python train.py --init_std_qkv=0.0439 --warmup_steps=200 --decay_fraction=1.0 --train_tokens=348600000
Below are experts of layer 2 (counted from 0) of a mixture-of-experts language model. Rows are named router (the router's row for the expert), down (a neuron's output weights, with its number) and show model dimensions 0-191. Each number is 500 + 25 x the weight over its row's rms, rounded and kept within 0 to 999. Numbers have three digits each.
After each expert's rows: "comes before" lists some tokens at least twice as common just after its tokens as in all text. This comes from a sample of Wikipedia text that the model never trained on. Tokens count by the router's weight.

# expert 10
router:500467517475551467463476438478497489522501532485537472525522454525536514523508488514527540501468538510533483488513512540516484481509543472472529555453491473522498482498522428524520530530508547484494474505500525505485522485542492528508429503559518515512491504434475515483519499521482529511510512475509498498474494534499500500454488459488469466472485494496482487503476471505499476516503499536462503508502461486495483447481528518494514489527468516503530517493493544466523494502499478477486501513491499477507493528532493471483538486495477531478475517520504495477510478457510492456
down1:483464506511515486498521532502473478519504444503498497495498539539505469496491502464487494498497459512506443488512488516507518454476478515509489500479510520506532473493521536546522516498520498540531539497512502506509525503522494506508509552508481512534533524456512496530478522500542511532467528474492539506501508542520493533490514476520543489510534477523504540494477501456489517498490501518459521498487518483547507523542464517472502465482535532510486444481574479522501471479497455483456520518464547518506486480490525501496524433497538528542517515467483528519520448507507511471
down2:443508508542470516502461477511503464524488469496484497509503496478516513442530500514478488487515551530496484551477541464530532516496494471489521510460518477478491488527444519522463526508531503524451473481521469511498512481487501506533488487522505533508510440503536541500483572502516493510488473492508509489502488499503525507483484513521523491497512510566483440480511488520466527456524499502520513494489485505477522524498494506514523485453567490477480481461476537522494503520496538541517475495516504550438501502495479498510514505480526507502494474474510524453485450519520536508
down3:504476481486518495510527535515512512486479498513493528536493481507467513509502538530504481543465487495539543506508500497502520504479434485532479512504477494471483478494451485441533495480496476473526481538522450500490476514484527499483498546466474464429496524538510513460515463509467484491484506479495497463505504485541498437463523512505531486491522482531519507525470458513473492518502481453526482489494461515448483557452498539469482509500523546490491550486532530517458505518521497499546486476507514505481490524477521503523521530512483476512534514530478467481499501477515494510
down4:463513495479472529544517509523488430516515525497498526494521544523498488483488512448489483496497505521494512490489493532466498506503507548518513458514486567503480507476489520521506468448474552458450503505470489495515521498503487493485489514497507503468496510477482529489537477513457513475543473506509547492486476537542491520479541472497490480433545493485467487515496461528492488484486492481482504500443500491504452504518511513508516475526492487513450488503469484466530521500442466478517478482478512456505505517467504518497507522469519508548503481502548517526530505472543496548
down5:513508484474535502540467557495478487502503498499474497501534497504499457511490531558485525473512454495549515470479520461503496499452489500514510484488463541498534523478483524478505513438485511508476574503514495510494487479534491540469492509483476458512519497541471472510533497508518524404471480517514516540553499487487515479519451539514494535469508472503472494484507505519495521529529462516507477501474529506498486519494517494472517525504489517481492490510490478502517482468516549488504483471496500493462467469443526500518474536482462514485503523491538467491530504507469505519
down6:500514511478551540455516536509500498542457489487556535505540509499501535502497504504504493519537458508503513527475487491529528464517482511498520520454529525494520533494466491484495477523494514501507506498520509506492503464487536505468495528468458533455474469531504484527535489464498536501488504510483499503555460468499493514475564459549509516497540476509466455519485510500510506476495487541503499499502516477505428518532477538497524486497499505460515516479523524450495521532481550506548549521533513481489519524543496513529513487519532496479491541476508515486522471491515517470
down7:462511525513487514538541551489543450526503502498463486510512462494488522490524509488485496470499480443481542518515525464479469454486528480487483457486500510505528516509479498477461513476547440544475499530500459548507514536483510516474523467513513513503511514499516473523508507489519496501497476512465475525509559457524517524530524519469509550525454546507531488469524492523534512469493451497494527505512503495537461458504480507465502521504489496520480488505490514506516483523483479564509476447494478528468490512501513525497533530485513514503540498500512537483468485522529484480
comes before: "\n", " |", " is", " a", " (", " ="

# expert 13
router:536510547466478499454505481507516545490509533455498479499562451514512480517474545506484493488469517484459498441493502524553530479529522472507494503439474516536478501453471445503506497520492548494521493497500525497497489519498503524465477456517527506480499538539485489489515515493468519517505527539517562502505483505491515519464434515523497468472491534518434498510495504519493512487509493474510493527470507466516487490548501524532551465515508490484519538489499532455496480469510472485513515501550475493527498522481508507527507481492517496515508508480496487481491510475459481490
down1:522525543500510514457480533547470481532534493506485501552478493545477476532529489490487506456482514502497486462483483455480511488532516528458534513508516507485531498506493507508511489530503514482463521511470544470513510492551507540503497460491478483479504479487493521531522480518530498509510491457475485487508515475488494512438477538498551504513486489473468460542560472535527475507521487480493481520479499532509506517566554488487525467473521496474519483457479479480473489479497516459471459537510517524450511443499500498471483472512466495510518476519543502495504486492491491502
down2:480494462473486514522505517450495529529489500495499500509516464518496425530494497482484472486535543483479502488491471532490486526503528545508486507514486492496494489462481517512499528496513497548520526478460497465516553556513511494474477476506482518479528505472497510519475476511510452451507469487509521492494513474511511464464532529519474517466470507486564528475529542503523486516438496457509507511513516507559490476486550494520489518478495492452501491495530527456518517456515493529532492534500456485481500520462534500492502524509464511474500526552528486493453493493529497467
down3:498507446513511484467471508524481483521505546510500471501496511500521478455469453501513518528486479498526468510484557488505517490496573490518480462525501479464516524466510521516447491510541471522511553507507481502469507498530475509465489510508518563506495484510465543512483521495492448488479503542467514477503469504512503488517474513522535520503503540514497474485494497496518530533487472514509533510533530474455520488482513516494548504509456472513533504503533500556466506496513503505535493517471468451490524447482487483475520500462491465477532468546510487493499511460462529525
down4:523506514464509496542522504539531523479485528489527543476479537467493462536512509511468506509550511515529476501520480485494481502537508526497537521482499521514519525514524495484476484482532459497562511480487508468494515484470473486513461486502457483524508501500565462486472474498555498526554514468517509513501518516505461481493534505480488501480482503480567522533480522453491471500550482445498491484533526512485522492478529537437508464477512473505506526474488509518508511486527465542516476499494501503505526487507511512493515488485531540524510504501550480542565497468498512510
down5:492483479533490505464532455497514578451486515484490522487485511505476516501555501498528436505515443510500496523496490507499507555502516515456491450503499489516524484481467469502517492493487531494553517508472486506497540473481515495487520506472490536530520507500494512458527484511535517489509503498524532482462441482453505490496525496516506470528509462485538539508492476476479475508476548537492519507494508491496475485488520474482468482506506466512539495484489525516514467517530465497448484533481480546474555502509513517498484531476494450482497573464500506499516535505485483519
down6:487515543470507497519537484501552515531550468475468486522538487541481499518487468491520496471466482533505509483511457494478488531530478499493494515489526480502510510539492487480490503501491555486474499512505505501547505455491476479511501532509492470517497482467487503475480506532493497511538515514499477506479472505463522489480473462423463506507520496522510493543461445445553544488512484504512485490514505498481487451497452515509551515541484487480499511495485534491529507502465507488522494432542496513484539494537456468478503534522426481478502497489508533488501498480506521501
down7:492519495579532511497512497504523487485513529510544484496541511496523524468515506501487476510497501477509524538511518462534462520510499465474516477529518559517478483539494447508499493505543477474487543501528500477529481478496485515477457522475473499495500517487488481511494527497477482494427503519462486452536502555498506523507486477504505571528554463535458485520491478514512537472512493498504512543543506495504496523516499522516486530463502522528481517516516516452533576497487497521480474457517451494486514485513513526499532497517492472530496524496494487519484458490496488510
comes before: " and", " the", " but", " which", " he", "000"

# expert 14
router:511495507455486505484500481458495537489486509458551509493524468509503489553476497530473529491499522504473490495523497499553514520467510494535476503467458512523477496433497518515528530481467533524491507534510501490446541511533489478471466476534548482507496485499493488501520521532472518463509501493510517485526486519499480508479476501573495440509501493531500494506492478506504489478470515482490493539485549471535502498517503529468526514525509438454478540481438527496497517480489470506506525501551517508491490489505483501469549532497477523505448472480483511481470502479464488460
down1:470499499507519492470501503508516507510529522467452500482501458511530511495486505480474492445509521450501500558489533514516511501486534522467524531501481466495498454511470468562520502461537499513464532486494507484508489480496455477524503547511500491505506497501475535517502492489486545493461513515478503499507465495458488524515499507462496470425483553509483456493481492472513494488485451502489479508514496502461526502534487462507531525527550525502472496512511549519498465466497519540509478479514532467490448473479481461520559508476459500496505475540519481455493516493529519489
down2:514504492518502511515504509507498500502559474514494470481537563493504524480503502486486515488499497482511469512512498535469468515488493521501509523538520494498479473538486501496513516529484512459506499522514494524531492472493487506507540488515474484509530521521510515501476514509503512475460466479492482447454527480471541547498474514535499461480529460513514492491491501435505518504531482493494493495477489464476531445567515525518525481552470519467513475524523534473468521449466507511549498471434520540486502448496473443499524527506501531519539479509517495450487485506462513485
down3:450460501463506516540496523456512524484491519487517482534527495493509449519430483533497498483474477495531490489519474498512493519519523490530483491484487517499536535496495479475510490508467530437499538490520519516549543506454482484497528490515531509516494486540474547504522495500476491483471511438516510482497516493497499548462492497540497501541500551480472499485552568488503494527486516488502466484485565494481467507521512503506480504490507522504525494525533484524498480465502514503533519510519505478541468567469479525521517507479495535500485524493502456530476462474499483476
down4:485518478514506480523482501484512545507508542530482451473489464519553451494474518488525482524478518503510511516465489505485482518476509526493510544508520504472503498526500501479532506519503527469525517581507527501481525476472477558520478516489491451505518521482526498527533498508471533496534469470478500461456462535516469587524480533493472499471505486485484554489506467483504482475540490526543491519500462534520466461528479495495505506542534508519497515497506487522492470459528517484470493492507455478534535512480471493491456522468499496475511498496492514528493487506530498471
down5:492485512506502555492463495446519517481489461484495504529524523488480473500487494532475523504558495513536511492508519501507473529502507486496523479513488510553514463494523497457491473511494454512507530521435494479505497503505497465515501519513470542487471498486519486520492518511510506468493520539524493523561511528503455514474492454484476535546503545448527491512477474499517531486478507466460538497556494461534499470460508474500466511521493457517483510483471537498476498514508486466514477494495540483517506504512505489483548543467454515517492540466462512494525487458478450521
down6:574510488527506504512441477557542493478498512496545509471481514478548481494469469479510527520505472527521472529489505511486474468479483472473523520487545501500493516512500468501496507497454548482480510463517484518507466522467483529508528494477486508475513541522466503475476501510485474453553487515517467550519515528483555510503458525480478510486477507520529509503498490501510462503511451540496493528475468479489504460489495511518536503470482528476556503510512513529521476486482471474517510491514450482505487560499490508536491447473537514463488526494481490504492532493538509486
down7:538455531539512486495488474459426457506500494493461528474504475526498513484455458505500461533484547473503541523495494512509489504488487446468489511518509474483499460529527521501499493493475457494473494498496515538465497513467498457503495487487454508497470504484497460491521466527496535467494525461524475456521489532475491533510499499497544463505467476437504566487513540538493511471505501505447520486502495495490530500508525490507459574479483523519516489475504464499474497491504519520494491518488511494478508522512510469540466479512517497494505452523509553512490499524490505498
comes before: "\n", " The", " He", " In", " It", " This"

# expert 6
router:518490507490505503466502503519532522516508464517533539495496489495504491496485510499470511488490506552528491474519485543508524547507485511523490517473513471489475521517556530460506516491503515527486498545525534533510491483511469552467507486543520498540506473469483496517494512509490475510520510503507477485456571484544480548475492480516486511475483491511477547511474505500515464487545511527530471547504483530514557473471477533509516492517463475487549495506475477456506486490540507446539520474555488510501521463474485488520494479503528481493480521482492511496461508439486437495
down0:494483495473490467485503529490510489502453513509488524489494496504486521497448506464479463495497544480477516501515519478463508514508481512512494500494510462441459518526476518464494509505515498517505522530476512484465475519519503582497499568492515446520503512487477532510481504482490517410515504441491494452502510471519524514492535482473477518514529512499501472520513515498445451501492491486524484488459503521510470485500498487515453496459533503516506495479483521518461521522455490531527476527502499500485489553473470461454527457504506488507514498547517447483511506504486539482
down1:543506518522489519517515521511480525530486491531512483447455522461484577501498508492473525508501436530517496479519528488515513545530491521490498504516484518502512447490501516493498516505488471505490469511470546523505519503486505521544507502502519500468470491507495493436505483490518462548509549503550483496485502475544547471525495515528543515531480516496474454524454491525481496484476513523519488497507511549482467527479546536468488496553494508496496454503492506531482490503477503511529506485499472492506465542509493462483512477475543513461542527479483451503481479472528494515
down2:557493518504492485464495491518458490522492483507455494505504474498475485485500494526480476488448494495499471481467464534484514490518510465474495462509496517486521492566532528528521456488473512509480475464502471512498483518527536480491508481508484471508464433526480507500506477534509497474465482504487494484434508518501491514476455451528468485488460509502517453535516475491552494488458457471489478479529479476475501460512499547475511508496492496493485500525448504488524475465488555496484469529460484528464506476522488487507498545524531468463509551505534491496518503483519474516
down3:528499556480463467471526510520474456477491510527486467521460510493506477519519495469499505494510492524505471523524522504521447485498504522467495472502483505515544506502488496525473500517458534494472561522483493468485505518484466480561486516443505516503523510513532530570479494442484509476465476491492495502452483483452529459518471446487483502494540474524508532526504513487507469474515448465528491449508496441502483509503514482507510472522492460506542526515524453480490494513510502550504494529509469513532516491487514488472501486500521541495521524495488493504502504527484483456
down4:449519530525467514503533517498523510575545530517464483483523492462536462487512512465503477486516499485518492505501508516494495505504499517493499473517535525493495485514477506496492509478519504509467531502534516485500489505500540490540491541516503489470492439491550465501496530547506535532534484506523480527455523496497481542568495525525490483432533516537471490496493477552519491478466549496495461538503474483469511521509496481501530486505545505504497522481504569501493531481511504472466491502490539518511447509523472510535538511518518546481473516504496483489474486474529512498
down5:482503459486501524481512479544545477505468499502533478482497524513505507523468512485477499552494518500479526519480461485494470511505431465446528489496506505500511501535515487490495488524475457507434525443463519489501497524531471495532506491497483498524506466478487469503543523447491472529506482454476491500484480507473503538486517470496483532524519523487513481477515460495489510513524491530511509503489507523531514522515487475500466471514461441523518501517529501481447495468515535473455477449544495541466479474477481470526514510483545506494508470468510494496548480548526494498
down6:521480471488492490488483574495512510459517524509520511536493506483500507499491504441505438483486536498508541477534492477501492485526484481521477504505524490485456477489518495464462487518496511525479552517480496510542495485510492504513450531504524478506489510506498489492513504511515492448506515481507562512504555505492527500571500512483486448525471463515481461496523503481499478508480501475500433481497515491520469500474503494514492515553514462503452527505471536464534493446496524521493481536537459508492466544503496498526498494509462500494532504523547475481493522527446523529
comes before: " to", " in", " by", " and", " of", " with"

# expert 5
router:500511499477494497464486496482495530481512476511516500486523466523516478555469529506474482519502509535527482482504508480554492490494526454469465532511516492528491474494507513515560490497466570481517514485495477478444477509492470499439475514534518521506513482465485495441529500545490508453535536529488550522527501525487485532482479521540514438490468522514472537478492524532495515487510491526467472512497473484520499438533479487468521461522521497473488505538518513515478443486506489498509523528546496499522528487484504493481528510478459501471487487541489492519499494481490497469
down1:480505535502542439482516513495444481501500486516472541477495476510494534528509492506500497504548493491513449506466499482522514440526541554464487507532498485471512480442516476516498466491539491505509525513507536501455518492457465474511489497465513481500488471502492529519494499488506535483535489510538471513507453477498483470552535498515433508484480491478517465482532481526469548534498472484503465543503509473485511501477527465525515523505484475511532492495510499485527484455506495530489486502465513529501503499524496529502475524531507476448511434525536502538494498494493512469
down2:505513517460477504524465534546466499480482487500494519517482468506500474476482495475484548502505504497490507516517516514497486559506481473495548481537503502519474444554480514466494485504460504531523510518517521512508491507497529478530469525480476483522461497518500434556538507492552489520477524509444488501533499529519503538511509521483489543492479502496487524498477487521532541558493497480478460509552575538512495491498542491503490475496538505507515505531525497501463465498503518529488511433485510496506494474471520466511472530466512509511483498485470479517528453492476496519
down3:522455483487496490472505476516524508533483468536516481492517485514498456486516487506550553497529486486471535511530465490494522486527489451515491521515477494497536465516485496516473500453525483453518516507463497513461500470486524543524550485521477492524526483530506519498454468473497525501497521537503489530458485479513483495499480516486455478497501489465531506488511501410475482501510492446524496460507533489502540496508481520532506501478493527536483524454491481472498516519495485441514470464521486501499527505508500524550486512501480498523560545505465531497471532532515469510
down4:540508550512491504484511519523497515498507462493531553503506492488482474506529469541464505467475499530485508531519453542532483479500499502501527473476481503503514515526491518481478482477506501514521516540545495457494444473511480509449505504492463475518455475498526458522491499503463552544519499533514479518486519518496512498535535518487531511506554474535466542461484479577482505483504438486476492504496517505538509454531494505501507473475498517495492496505507482504516445494526472478507533493491454445534467503468539510487546493506502526532479497501489523506490494497520471484
down5:459480521517470494473486510475521485476429505496539499450495496454481503452528463495521473504453462498486466503488484494495495471514466517490468476506503529514506498519530510446502509516490496519505489502555493525512523496441517578505500500454489489525513561491511499496514471512506527498454540452516476517492448497494521510528519524494496487526509471512521509565474504524475527494528514490463497492502540512486511499495512476508483490515491461502496566510504532499522526472465514529501495536479479509545493493476545483486478512464481545510504506501527486505502535513518525451
down6:541482535478490495469476454485560529511500486519485482499525526489518542478477463552478509490506471512492524482501475489515501496529498473492486498491531490528522536519523543517503520513460500506517533488483461511471479519492491529498529526470512503523506464541516496508440488488471500514511490459518510498484444471481481477485496486481491488469474503484519501462462534504510484474477486517506472483562497511548519473498473524510532523518509530508477482498500518463477481540479543489526563511488473544506514527476499525528537435517494540511550537473540465474482539510509489502
down7:496499444509502488464461488444488484561493516470505502501504492473471532525555481525524513490484506505486515530474464510506462484514523501491531449517546460505537497523528509550477539517474472502514489551489498495534507502469446501477474502500500503489533491489536494526489475546482505517484517477495474498456459507452505516501505522519541481505512532493533471455485531504495539434516461447483493487449502462469496467483538536512493535505500477474535461503485477539487491454523541512502512509486519496530507481501500507532469519505486498498487512513469504503509517472520492496
comes before: "-", "\n", "|", "==", "The", "==="

# expert 1
router:502517500490537520524519424515503487507527529484529495518529458527542497520490496509509498513502582559521470496520474486498516524561486482529475517506457487509492497476520461520542503511529504489519496506437538496491537493516511507462459487512510473526503534493531491479518495509490471482575496525496505495498547527493461512490443514504505498485493502472493537494493505466519491475510543498521483543478523517542537467502471509526517493502461468497490553491494544497516442508487485502489521486498480507519510461528470476497477490470497447486508496508478485480482511487464484480
down0:532457553494483519499486477518510539541483490514515546501484483513519505503480478513565487505460512506497533504550512522463496517521526560507487504497488455472496459462447469518452506530507475526485492497495469528505493506498457530531541465493486489459496526519489505489491486513541484492485508476521512499495496541509478464503522494535476469458533489495489528511500489495504525458453517467493552487524512523466446511513531536513499495501479481568532542496511486482520542524514497490509488455549505492508527499524522536527510488517506471477476489558496499483526520497493509502
down1:494493503459503527471530500492507533525438525490494486485456513465513462489488529481533505498490501500487496484537499462513504498467472472464509500544494506523525520516456488451472469489465524492505511474497505526463459496514448434484495494495499575509527514514539496536524477462477474512473502481501527538494491552526485499498483470484500564524508527520471485512508534500500498514482537517506502516528505502484519464492491543474562499481481465520494492485503510518517508516498475486457523518483480481558471507461502517523502491510466547528495535499526483509478456522465510458
down2:492449527506495499480509448497544487447510509500528499567457520440469478506448514467531452486502506507507496501484536485499488490465469524489514540534471501521534455502463483513484458496499514494515522501477509511469490506475514489526527520523489562485487508501531529478484507495526531485475504467483531531508490453550471489534513489533462512471503525468462490475418509490470485495484542478526519470493519499485489495505520514485503521505503500475463496548483495507483510485436498523505481475495536469505489475512492516557499513488512530517503515522502462501479494528506472498
down3:469517495506485520527469479460504538489508489535498474486533495487469523497465499490515472469526510467496505499503491482564515463474461504546517510499510473492517488506499494461477526490490480464537512462480525487437454503458447495493527516527495539466491544480493496513482492467547513491527522491478501466471524512498517510519528469480518504492480460460475470452492503587481480524521488507481518493523486494509491537476483524460501536508488463532520455468460459510482460479507514515545541493519477492505521498465478500558515504480505484500475468494504516502490470525482492504
down4:493482476518495494455471554542448467481500477564474469467545499509528484527495517510462504485492486485495521499498472531489546551507532528488505479491474499516539511500537473510492512466509502565483492483498490508517488533508535531509525489504502518488508521499481502546454494535542525505511544481505526507500497524444503504522542521499502450485463539523500476523485500545520513502491450494493511500548469522497486471462497491503535510501500538501463507448474470492536542465497470467517481470479497465473510506510508490503564501470509514523515496495542514469490524479486491517
down5:503479504477527517517515440499522494486523498469487495519512484507562451487477500494480515501497488513533494451496514453461479558486509498495487476495532533484492525473476468503502478488496513510489508497462505504522425512505544520500496505467495452539476486511511510490518475535525508515493473491463527509523466522482478547483478500497527479472477505465509578459466463548518476472528507511520519500489470488473476486500533473513468508494486470487457494471520512475526492524520524474494521479497481519520492533579490470542515509475530519551488525505514522518492511478534489473
down6:461514469487486539494494494531519489497513525475565490535525477530507465538493497547499527529493492484526492462477492513521530508493482527496474518529494487530493501476478482525507439461461502535523563493460508532545507491487492514527456526495502541482478451534491463496462493499498524470509522468475497509507504498523505491494512518488459509483474523481536463470522479534510508499467515507478478506480510485561460498498488466524483515485476497464497498558500507541542486500486532491508520532462573515477509515523472518490529507540517488511465527524508543494544512512507485498
comes before: " |", ".", "–", ",", ";", "th"

# expert 2
router:531480492451532477458513480504512517504503509479517462493538475517493485550484495508496481454504533560479504507488476482503541531526489514461472532535448493487513486487501452514540511524523559505486487519467507506450513492504514531448493499503520503494514500468490497481496495500445521494557465496499511533520498549492531487494494517555495512479493510497494511504491484516538494520509491514466461544507489482506509489526485522490525509499485524452501508478477540516497500490495469492537510476557525464522498505478510460508470521498490509490501463560494480517530482446504505415
down0:500487483498487485499562517495489537505498513497547515518538530526480501514466521480497507490476510534533486483497502545505488493506490567475530544499501463517545538517457503474501534516470532496480573506494515472538470494490504443480534513503502468490473506512468521473463508506498478527465498499500473513484521514508492478534507472478469488475515463482480495522500500467509510486514480497467478547478445439481485511476467504442454513509519513543515509512457482488495515520471505462516509489508519541481525538525539493475452534497504516523520524498520497502539488484552522506
down1:489499510516498445477539468477494461539499503506487500523473520551557501496501482510504532485502523499492467511501558461515484477521555530491512488486500467525455522539504550480473493499510496454462480477514538557559481519522475520526519494533503513486480492512551517509447513506498514504510488493522501467492481498508517505500489445464519512501489530511463504512484495542489489516515482512501529462517486563484474483451544483499531484519462511488438513473508521498512495495519516491448471498466477469462480509528473480501530520489528488522515520504510515486505496465537480468
down2:494460503511516495523518497501500479498466516478514469489538526450468476484497509508502481537513515462481508493511479485454486558508499523489505468512490527529488484491506508505463527484473493510502491467491513547534491479500484505478457506474515474496470526530483494530469503510483490469464496488457508508490533504505522473490517472485467509526491502508518523475518485476461486524476505551515539496478481476507478486502502472450477444422499549531470514496484536549542537493519437477524487476532503515485461491517524520470453491559528506525506547537500521508475519443499512515
down3:487460492514461484536482503483479536497496480495506509495497533500493501526485483505519490519505471469464506534495499474540502491502472497505498508538509488512522470535487486518535488482499495482520514487498486503521530537529513531513480488503439586418536491539515451474478511469482552483472518526471511482501487527501502484479506438516472507517521482504516479474501526494502495467490485494521495531459500497486500562503489551500507506475524491505515513503515508451435485471469515490494477513522538485511499499536481493509479479517495478475546503532493449525540467441480454468
down4:506490502497490478432486515546509519532518457504474503490503470530473487507486449521493479545493520527491467471498500511497531488550533479491501475502496480497504559524487479511542476541500460516502516485482556485441511483476491482499553524524499503508489471522482515499485541486469473520524511480468536482477520502500459516481515476550524503492510512484483501506523499547503509472511464487509526508488507492472496533487488525537478448435508482481507475510502512463514494532504536505535514464516476528544537482501496526470533518540496529445435510496491477519514496462527500517
down5:491493544465524464512480474534480467515479528481433482481476519475496516499445514488514505483556502520526519485485517451493508491537449508484456558532521484451490501523501477531478507516464522522513471488441482473534504492499470515506516527503477520494500492541505473487508480496461497488510526474534465520492531514490497486507506515477493492450493520489513482500526541504554508443467511527496534497510501473498481509532498500467479510524531485514527518476456477509526501488503577464496530492484461492505540501494509475510482529529499476478486468510540491521513459530543505516
down6:494514519541498512463487500471494485467487497495494498525508509512466524513466478465485530506511450525461488473507487483481527497518560536523482512511450501494503479514481474509522504494538506481496513508509529443529505512518503481456529552528491495518476484504516462464519503464481515471510468542484519544478464499473503497484495501513500503486474505487461461475489498499533434529523477533461510481499412496507524507519535509540512520483522525484479496490487450468500485479552478513460503503431496442532496494456503540482491497528507544526472507491524493502485500500477518496
comes before: " ", "\n", " 0", " 1", " 2", " 3"

# expert 12
router:469540522483473495518516503453498529447497476484515550503497507445534463515462503489504492519458495504482491497489479487515500549524434537533482516455489481491475485512508481487521514499484483471490503529502505500517533505500488480484522447530546506514470510472493532481490481517498506533495479451474485474520496506474502543479493532497501491487493478527481489514544461500535513510519504504483481493549519503563556446505452500491556488549509504435493516497510514471532499478509473459485462459501500504506517525482490473489488467514502457499504514506501538478464534481475472508
down14:554517539517450505525474449510509494455554508489497476496475498485505482549485500500516509508447491473465532526485491540473496509503477476509507481541562496489511487508484537484513502511503506502489492496533476540504523504528525508452512509504530516477495507487527460462475492473530504507474498505483452491497514470508484521516514525533490484467494515492556460529490469501511492474496478478491520510494510515520500541499494547540526508505438461499492508547506513493521523581486529514446464523502507503521498521492508460467474547515527471477518481506486508540483441491480482493
down15:487465490513505522514502473520532469466543458560504523530439472442491497503498478474487519484506465468447498528486541499527514519471487520500482487508478508491463500506474511494501517532474514480470504535511453500540522496523485497489502499460501490471450516495495490521513471448422510474468496495488483477532549526508511502472495508460520494533501534479508520523513532477466465537520476510534499471470516519486491489508472518494470535524537500469506531493507512501505542498510498500515516486482515541490530480488522455449473498516473481466502555550486509499496517535526491465
down16:521527485494522512446492491520502455498478512530514510521518519497480520452502533506503485454493465555485522468494497489515513469466505483524528505535525487497510511526482470459533500517502523444488509506486475488510474507496535535528468465466524495470506489503477480483539505497509458517485474505537495494480487490495466500470522553436507487509585541509520541562534506512478489486506470507478489506480507549491501529474522494500494489508537505493447485492511483460497464487481521506500499526534520515471497518504520492472496453449541508479522488497507484510513430483492552497
down17:529485513491490506530508483477514509491459462529500557522506495528496525511531505504487504519555503495481477481549506513489485561502507523555500524522522481480430492486533446511497512477472509554513471494551503435518502530533510496471504461504465492558463464507513533513486472528504507476509527506496486479483461532536508490515509492521491450478459474543495499511501499483493474530546521470496494484530449492500447482492525523503477478510521524484527515491491474507514471471487480479518516498530488479457508474521479467515503483480524529506473497533496505497516452471489526532
down18:462481516485491490534489519499531532510521500496549532527517465498509524466535487427545493552463509490497548475517498506479500536506508505485498492513515497525447504499535503468461455495532480531480480482485479500515477436536470523525536491519483526468471473506471451510540488563506464540527510472445499496485507504504513472504528520491464491525517468539498538513520519517521490480473480475498505527539534513540504527490505495525479512516512514494505479499512555514543499513483466513466529530475522467479506501509523477486512538482512482506510493518475500512492527475490489446
down19:515509487492533517532500518495496501534506515531536529516472519522520515510475480472512491472481474505479492502486540524452522482518497499492493460535519502521497502497547479483502460469522498487478468464471546472443503497484460537485520512484493557556518502496496518525483549498504458506472517477464498499487473481465477461432523525453511494496538493474519512539512469491501504524473516499519485496517507551482494511505453489547487506489501471498466504513526502501479505540535514515459505502524477506515489533504531508473554531449512470451504523478475507500501517475559509553
down20:453429485454505514502432498490434499472459521490490501486492511501480488506475474550503492505511509484466527483487526512499488489527527526484545520514462482467543460503501497470509519507488500489524506523503541482510479506461503491522482506525492544465492503474484520537486488545498494532471534536518504513465492485454575520518514542519545483516515500475487509547468537542481526557486488496513496484525515515508516494468495439494491486467532523504516477508505496505470519513492524488507506500450498501449516482512517499448498515502493501518519524504525493535526533479527469490
comes before: " of", " to", " the", " that", " he", " in"

# expert 4
router:540519535471533505473529431489523528473499531435522473504509458547481489515452517498477474492508499492496509493505498536492540497511475486486496504496490456517486494496501502465485504520483557510486500479508547488465490494484466505460486487544516483478493508456478524487494518493443481518499540547517509518523519496491449516425476503508492450493491453506494488515492461501554509528464525521535488491523485486541509483514459518503538478512501505470462523485482498450494493466487479499504533500530505484511482536485504500477501506491512444507510498557488550469506508514500504477
down0:491508504476460526499511497489479498491452455529487506476502520525504499513523515526493527454485497488507464529548505508517488476482438518559513487534538547532510498471495534518535522468501504482560516532480544508524525501523468498492538531519479524496504455470493453478530497480508474457513524553511501513482489465503494551527455518528532527503483481517488476469514518487497511407500492506525529507551525521487504492516494516450508496521523495488469515452477489471484475509533526495495515499510521509493476505527525489479467510449524482507488493535528503493501490509503487458
down1:504512486530500463467497527509489510509488483520494498497508495511487500491497517509472463476497452521493509467528492449509496539548498512489497491511516523490524501466506456510504499481486493471493495492554512511503524495486512498513516535516491517502498509520536534530508480461505531480496488460540485491487501508521509532520516476495475472530525561500534457505503477465486522495560528541470490507504518492466471539489495541504521534454538540507467480505509558456462468523548488577550463500486493505518562474460494504472494528496449487515533515473529461478473481518508477507
down2:494461515535513483480569525486519513493514463487533451528504518534498501509541446499510485489481505485504531506505479507580510467527528503482506503545516527462507497504504526492511475493494536476540533476537550479502499516509539508525472470490514516492507493487531501488516480491500509506511505492536491474513452525484529514508534456467491468493516471482511463499462503501496492522498528474476514491497518492557509513487495521553536488477514516469497517534456498500529534508466502493533531458500539511491497483472517479542540473515523546496532513510506490506555531546507538554
down3:473469462496532502458524510471515511508508524490448467531446477504522526494489459507467515517493480534457516499495525486550517502450506441501504488538497479507488475485520516487487526469513501497506471496514466473515502464524526529533502514533513518557466467470422518468484500510492523462475508509510455530500491512460520485499468459542522471530508497492515494536515496509533463523479501454523510460563525484505470488478532485501490478486498555479487486508495527508505494486511530517462504472531500526497515466501509471460483533502512496530483493537464500491483475509525491465
down4:450470490537443522553490529480475519538530510473529477498496517523541494501502483505494547496509504512476509489494470477469454491496458460519484482459442514492491466527467476470498468489518511535491489470479467517510494480478482473443454526483527517504539561494488513523498484479512500522471464531490490505475532522521499469472526492532496505519466515503495497538526508501498507518507487466511491494555515535501495469552510529525508506500536515501497479523534524497504469468493473480545484509487520468539515468525548496472473491446516502554510489497489487516510515518484479453
down5:493551531495472531513529545505515490488561531468507442510488552498486512489492490510482509515485475485512516481516526475474499469478451530501499482499511541501463537484514464500514490493526521464516550514519488460496546499547539498473509493531508484504470485465477506514475470494453521550480503506496540529528516478502498524488531506523541525476484508496487443517510489498505482493505484495525503482533554497522485489513510491494467515574504486465499488483493529515493489476472520457511522524500532507492529505442506470512554474519509494538491514470465510507495526510471553454
down6:485486513467528480513523445465444513486526476470529543528507482510493465481548440511498519472503513485479513444500537513525489468497482468483541490498481483493508483489525504493466517489513489456506537523527515518525477493505550522491556496499486500485507537500457476485496531476521496520471501490505488509522494503465492524477492476472517451512503477489504545478527553459476518458505504464479498499506491463505486489473526489520479478517466483536460508499552536468524493474467478498476521513509496471521499489492548528494496485499530520517469519527476513448515472552479469447
comes before: " the", " a", " his", " their", " its", " an"